config = dict(
    d_expert=160,
    router_score='softmax',
    normalize_top_k=True,
    routed_scale=1.5,
    balance_loss=0.00509,
    balance_bias=False,
    router_cosine_scale=14.0,
    norm_eps=1e-05,
    tie_embeddings=True,
    optimizer='muon_variant',
    batch_tokens=32768,
)
Below are experts of layer 7 (counted from 0) of a mixture-of-experts language model. Rows are named router (the router's row for the expert), up (a neuron's input weights, with its number) and show model dimensions 288-383. Each number is 128 + 24 x the weight over its row's rms, rounded and kept within 0 to 255. Numbers have three digits each.
Before each expert's rows: "gets" lists some tokens that make up at least twice as much of what it gets as of all text. This comes from a sample of Wikipedia text that the model never trained on. Tokens count by the router's weight.

# expert 3
gets: " the", " of", ",", ":", "|", " The"
router:129104127101099166118108077168118114141142126121135091124156110142127168162099137121129132122098169112158141157094112081125167148126122129140127123121155141151150150147139118116140122065127148108122139152122135137121158115069135107134131102110157141180164096066110138123158131150109158109
up0:122100109123094140086118125135133133132186115108143160098160174102134097148095143103165136109088120087133104113181154055127096142144122121117120104179150129131144142156141135123107113114139158096095098127147178147146147091137132125126122174162138149154156127145156135125137181077113150044
up1:177121121137135139116102158132115125105102125143118120149164138121092133122081137074097115131089131094114164131120144133137135129087147077111143111086113090147135099107185130139141137118140145111088131112157101132144146141135115164155176165070147127123172104103142132113084137165128149058
up2:134182180118096137140117139086142127103095165149121108106139127092155145141152114085095104130111101118115117100136115099134125121168114108091139117096134097168151163092152161131140155123128147140118140133155117090129084123090133138165139133087134122121175150136138142113172143132164124097
up3:138104113142143156142123143133143113150095138132125171116144099131139139102115126114127155139133158096134180091131110141140147092140102093103165186126136089098138161147103116082097151122114131101102112120135139126105110120100145124136078123118122133154124112164122143151196162178104131180
up4:128150125132090125099115114156158132156113138116099144138126097104153148133130145105155186144139134171124126192122138091133104130137144092146121131163119124131154128122142130072151153142099113129108160145189121086180084133093129128113160106105171113182132152106141133100151128070135148141
up5:098127139100105128124092130137117091165134116111154146098105114107114142140150131052128134123113149102162130118169119097121128104153135134116159098088156186113173119123100161110130084142148169121126135147131143149111152155133136127065111140092132084147110116139106155123152146105122142146
up6:131102150085132091157135105136174096147126144144148142128105101115125098135151118106152172169120130115115115142138118103130092125130176135168133115138157142119145145127141103123121106119142125113167113115119131116144174122062141116091177116170105075160140118096141124155122169127163119143
up7:140122157138137115155128090110130100198128168111147161168153141143142147144164162120127100110160106141125125127115151156144111145130170087142098158147164140065122130136098125085114090129105080104123141124166143122138089070124121127120148132171143178102088126108085144138132167151119127167
up8:101140166135103130074118116160097106138128121166130118158117090162126106124161137125129141148142129103112156120092166121151164145130128139134131161135135117129125137187143138135114130100090121187122105128150078098144134122085113170086100126118101166134160123142138114090134139130165081146
up9:173134120097123169101140093172140085107139144130105139167115102084099117154092126152120076133152071114123134142132143127146111102160104140154111128105144110113161109105143097110130141123105121126152117153126125174143117134140141124173118144138144114126145154124161160099127143094172146115

# expert 1
gets: " |", " and", "|", ";", "–", "0"
router:121127145157107104125114174119132126110127159142163148104109184121127110157104151142136150102153141114115172111185139131080078085136161141096120194108149112100131107118104152136107145109144141130120119125117117116169110149160116166120115132143140153154108134152182131115148137100103113163
up0:143071142114073117131119093137086090147132113119096106100096135154127111124085148094143115154112146128109156147155144127074098133156162111119124136131171147116134108169141161096080149104142140140118121134164094115174085133112119136123100158151132086178142131115131137081114131127166126114
up1:135109118184126130125131119111160101108168137159140138111173131137144106119165161133131090148125115090153129148162132140160152141132116078142114082163103117133164127121154139131142160106162111097145122140109153148127146136154113145092118139163160157123133122134125088071125123087126152138
up2:110125117116123123117141095113156110113089140138103164136120150140096089129183122122117140107135092129172146090092153115121086160133144140099145126066157107105148058132156123118056131104118152140059121159175118096072104110133167140166115144126136104148140170153143146114104159187140128136
up3:103134167135132102174147145120153135167111118130098117095150115135143129141117153109161127126090113137124131117144100121111168114108119104159083128124118102124170117104124133177100114101088101094095099132167129135183112135113108122158113136103104147114119128179173100095144137136149106155
up4:100121134060117116073096149158137114095102103140158110138100122100122129076097136104145132085150171119109141139139147118100155148166179091128153117136090142118133122152126150135124107147119114181098150143142114098151143118129135128116128146095149115170093096121137136120132123145159135109
up5:064084123131120100139094109080158156091151141157160094129153126107157157131120121124113131134108100136058185112133150141151126125123139072128131148097146142105138119098147140120153151144109143129146128116089153119112099124113109139101170131132179065145131129166126161140161113069076115141
up6:094121130186177124105110146091115103135095134108093155152121121118101145108187159105109181139136144109137109138127157097120096161106079137101068135133163118131127086144124102115143109150131107134139121129128137137096160166146168133096096130166108107186146128121144101116137119145129117122
up7:136129136124107107167161115085109139150155085154151161132103187140164124155111086112106150136141147138118147111117112133152166083111132107113091111143113095134117157135134085082142134156144116139110167155102154110078151139160164148075134169095141109074159149123121144147165107125108172118
up8:119136135155164123121140124126142144144128136109116107144120120145107145156132131129137126103180096134136167114127081157170161100130129153118117101104151133142169148125123111146128121137170080111121124148079177070138101097144145196106142187134131154080162078130130149132114170118105141141
up9:099112147108098134134149155125115163119119134079142122114138153126109135150132182116131139150154142109127147121142151105106131139107149146094116169130113171138130141129140145155144111126110088135103174095151125127183140129157106158068110104182131164129126121151117142078128171116133167150

# expert 5
gets: ",", " a", "20", " (", "19", " \""
router:091103086162129120171118099113132129114122119105116139172091111123164163114126158123056085124097125136125093107122123138130177110120081112097134103158147138158137145159136140137137137145158122141104111134105094146081133149108118137100123167134146090135127091143111175122128148106144122083
up0:105120084090181095132148136110131126148133119112148134123139116114115142127119150121105124148080102119097161069098163130082153136153133114150139128156144141080102123139122113159127103143103138126175112142093128131143127083175103148090158083112153138133112141142153111106097136108112117134
up1:118152150145129090112090102064144096108135101144103125138117101128107085127130124147162140096095144126142091092135137150157151090116180063144105130184168135133140104144117113160160151139135125153128107163101162126115170114127162123121134093138088094171129121137155166127118140144140115145
up2:099139152137135133105110118094099191088100158179120111125117158163149149141121128146092098125137153123132135116140094116123149088154159142144112133105115121150132182112099160088157138109136103132141149131182108153152133147124074148133118143118132090102103142100152127102070127123108097125
up3:113154161133073102086116144127124126110096133146115142122131126126108135148106112117145122151138119113140092099128151111124147178172179121138130074110105115193125119145160131147135115150155089130079110108163119105141106139164129109110111090124128124118153146093087184120127142111139102138
up4:107163117107156099130107130178124129135089102124100098075140143121115137139092154087124115151096095098131147143112151116134131116134139113126124101114139113159109150103074111153066109139156112106127106155091137100101098134119075162154133135105128117143160161131119123108131125142154124147
up5:103138119110133119146107091120136109102110103134152173108152127108135113117130158138132120167118143120133131133146189097151153140144147097133171150160103151073150104153110108147118169150122116135115183128158121106193089143150131139135123164115167108133159125125132117089135131123133133122
up6:101125097143088102099131149148149151146083135113141124108159159112157123146079125155131130111135179080161168145139153138118119142131112093111121103179102150099136137137111123086140171116137109108099088131114098106109151106132112169136089131128119142124094111132089094135161129126168148105
up7:123141126140155138125149171163131152086142150110133114096140164164086090135078149136175135086127105153099095161138138143170082140153129093095133123143111103136147122159107139136132154121171112078120153122113121148093160114117118157123157097132143137141150164112141157148099114115098140122
up8:119127109154147124134110136163141121145151144167161110113125126098132122150108136140084103152115115099132137096101125096153122119134087132189101150147175129118108135124104138114135162113108122085141113160080091096104138111090126112132145130112091151134115091125092158080138112122129139094
up9:134113117136133130129112117150130073111166130138121114112142127061117131157142146161121165134147109127147150083144070136140117096126133128134137106109161117126134116126153128096139142162132171172083112143120186089137130124112140077127147156145173167135124091097114110142099118149126104108

# expert 0
gets: " to", " was", " that", " he", " for", " with"
router:138117136142140157163119140113132167125132114155101129150143120084141121112123109117146095148121124120166104144112109170167088129144106147114126111142115111113106130135086118158109121145115100118177159129103134134091124135168121089138109124121104117106132164083167126107118133167132051154
up0:161134156108121148095158103143149120057085104135148094112113153108160098098137129120135140117119136138103085133170113155079148100106154135155081090160124129091228125153194119112095153183131125134123127140138117141144126119145128155120121055136113081118129147094142123123096155125126152110
up1:125161136124127104120117124185124137082120131129145128099128142124111050119137103138107143117105095144139151095123132174204111149148142121139124143132107126100120117100112145146161122144125129098147100125150072110125111162150111104104151135096156082091107176104177137190137175155101137112
up2:137137098086110112157136106148135134141126152154102130103157120142086139129124088130136123133105100119133128175142157132106079127161092108158115125145176139116114155145132145092135110151107138136114191117110113120131141138107107143125152149095137141078116137146159112098073140152154117164
up3:132150126161104157147138141116127163139133129139119105099100066146157137108153133111119113140081147094112048160101110146089099160109157092153081125138167127135158140114087140145119131151104082126149145141124177129124146123165147196117116122126134113140140174155137122155092108103102177150
up4:082130122139122114110161101098137111192136115128110133134149116119134154094127131107116104130088126117127106137144160135108135149140095125150072136141103116122162151141137118100101128140131095133148113150122115111121130154123148143136120121129116073146128061119111089094109156128130109125
up5:139164120128096138159100117126114107126130143137093173093133155158069155121118126119127105119118132093177117147142169137149129069131126151131132103129175110143134134141137150112123133124115126102135139115148126118134075130162152104130129124127117141121121129115158102114086137163112081134
up6:144145120131107104095134170130131144161139102115108132177086089092112140097128067123126130113106136108133115143109153132146136118123148076157125131129142162111167075101150129107151089162120152161126134127103120123134171157107139120114112125090144121136115131112136101089131116137128072128
up7:130119102115117177136115124150127144119125109122140103198185096169144120108112118129143130092113132181144121102136140098112107140098124133142151154135064154101122144155160135166114098115105138103103127139130146151145118091140119141106155161137115130106147165137138108132116165161105082114
up8:080132107171111145163157103118142123114115126128123159143147136151130162097176142131121163134110097147103173100138166131119130138112118113122142111174076144148110116139159132155103085082126172123141100115145185149077133125103114152109074148103122111103120143146132115130107140129168128140
up9:116151152123121146116084172144141111133141127108104104142159162127133105121117131156104122098089107150160139133148134155138128118104130073138116119120164121117172136125154103155110120090147122180134120167118118134125118125169118134126164136128088119145126149101154151150157154126123096117

# expert 4
gets: ".", "\n", " in", " |\n", ".\n\n", ")\n"
router:172151130098169096129159146109114114166132110119119142143093082122086129140109122159170133125121138139095125149106182105124153141119155148142116141138118141129147135114146202152134131159135145113102126119140138107095117112122150148117096132161116156118129136140105118140083120120156148123
up0:162138133126181112115125106162114147152131095144143141123093088107111101127079101156086144141113114141155106126118105115100116107142097191133124096099173079153122168142162153193137152133136113088117118097105144151073103137141169112137120115115121103158138155123123134140156131130169174145
up1:119108087096140115135142166104147158146195084155130136126113136142120144134125088089107121153141164131116081138078137117125131149105132101115142119153111114128150148132115154159102192118141140109127104106123127133113132079132137082129162143145179137178136145125131152147147146169107149096
up2:123124122117120112133139153131149109131087117149135111139131071128129149118120132097128128104142163124103096124123089099119120136123135124142199154134092154111119098141124099150109092163139114151141112115116143117116151095144065142159121158079129127132105151074133131116182131162136133114
up3:118147125105145132130109152128131135181113134112094092147132126141144136152164101089120160141119135138090073142135128131168107126132136074138093149143105120113121136111109135142125127149076112113155144137165164130128136095162124139147137098134123141129098140097108089118156124145142159110
up4:169137126151110118149118109137133115139146166131090101167139162129122079110144131124149148134115155129111133140123146155174106058124104101156116151147126121087116141172113142151140130117129173126167128124159115129145150118131096162136107144173117139102145133147142139134118102115100105163
up5:124167176135143095127104160125130084144139087151126130107129140119114103132138158131150114104091100147096139120140134101111140129128140109137134101126113137158129160102131110129148138157140129123100103140168140088177115145123170099112096148129124149140103102134102145137146155150147148106
up6:135115128101147125102124126110135126128124131134143155154129129140125154135157153116129186118148082120127127118122133138155105128145098128128130117089127132133137182153107125169147135130149109067165108135160155128122109114093165110076133161147111146143129139134134139154156115128120085127
up7:182165148116179085118161158157085125116119088141112103153162102126154109145119149138150135170141169075145185151152128083128122099067063124122140087156143136136078092168126164099140114134114150115146112153138168144072125125113171099105154095117119092151120162175079138151143139114114124119
up8:160144142121155177114133149145094132134105101127120111122153143155138109140150136138146138129115079104137123159163123165145095131155124114133077128151140088120125155102111100177121148136102088107116116121139132095148124114078132111143140169127117129103079181096120143165124160123164085147
up9:185110106117147133154135122131089151155098152129116090124137169068172090121143135127193095166130094112104116124133132148150100120114120137152148143154126141104094134155176159119124144128138174109135094107142161170109121095134094109153129139102152189091143139095146129126133129085118137121

# expert 7
gets: " ", "–", "°", " John", " $", "%"
router:138158113101167117108156088124150113161115116086127129114138159124127104163162076146108185182198103170142164065126180128138129148133105122130112127136104105121107120119131079107143108115085127142115132104147152118149119083149124088132149120099137129118107142132103114129130106113111169094
up0:116157184139109098161142135187147147130094132087134125143085080118159121155119132118126147127166124098130168121148120164123139128137142121110134134158137090120114177105145128129142102190121098107147108153131150084143082142129126111131152130116143089115187153104143095094127148103117154113
up1:106183142087078136152134097125137120148079143088098127149158130149093146111137129095115141091108090127115152152136131158118169118133117117109111097119116120131123108170127155106126111127137103107137152096135162157102136117139110101113134138152099125119178136121119141069115097122133112141
up2:095134145124177070104145141080139145189118153129122137124117119136091121143118120099179119137181142126125109145085157116119129115115096125110131163129128108160147143095157090158125107162140121119083122109128157097146118109112121138103116148133138145143120107129111107127101121150113116130
up3:128157080161140107121119089170126154107149131118092084138099177078154091119135103138119118088162135147168151127132161111122140143112087161120095147136098146096150103129160143132151092154103136162134142120141103102101151134133133098125109142088115098126173145138123129087112133099130128117
up4:160130117143135081147133129122175103118164121121199167115100146073135139155150150118135137106163099140130134112121096105119168145131162139113124109134123145110119103149132122099115138123159122110084145091118097150114108124142147110132161117114146110133172146121084122128168195114106120134
up5:134160175095146097138143117119087110079135134135106081110113138141106110092102135134107144061093114107140092133147129151113108113123099104140099149155147122131149133153128125113149103140080106101120140123080115101127120144136158124120111115153108182105114136119142140138148087126141147097
up6:112136152139129127105153145138149118152137090141194094093120140136149147114128132122135142143116109123118126144121154087161109134150149114125124139107168102102160106124150135125127084114117142127114158097110117134146104082156151140133110125099140124170131153102100165105122095109138137128
up7:118138155181146156099137148107128075143165124149146107148104149117117107118145104125108144161123128131182172157132181118094146119128123122103115147117142078095108115169141114114147143128095155129117157132155137139130098111115099113113120111085118109123116124107146166154149116123124135174
up8:130109116089149111105135132112087122111144171177111141153128130123124124098180127156110147133138106115144164092103174167112112137145074071114080169117150135150105131132080099130095126121117143146087124135141152150103112132135201105111161143104131075148118127151131145114083130092129165096
up9:119139126119116083120149133122124169094160131146136151121147101090131132088095088169124113103149162156131149138132141142110077134148121144119152167101130148107098098105124090107165104132140096119134119168158140141128103125155094097132186134121147109129131135148123115136177158106093099078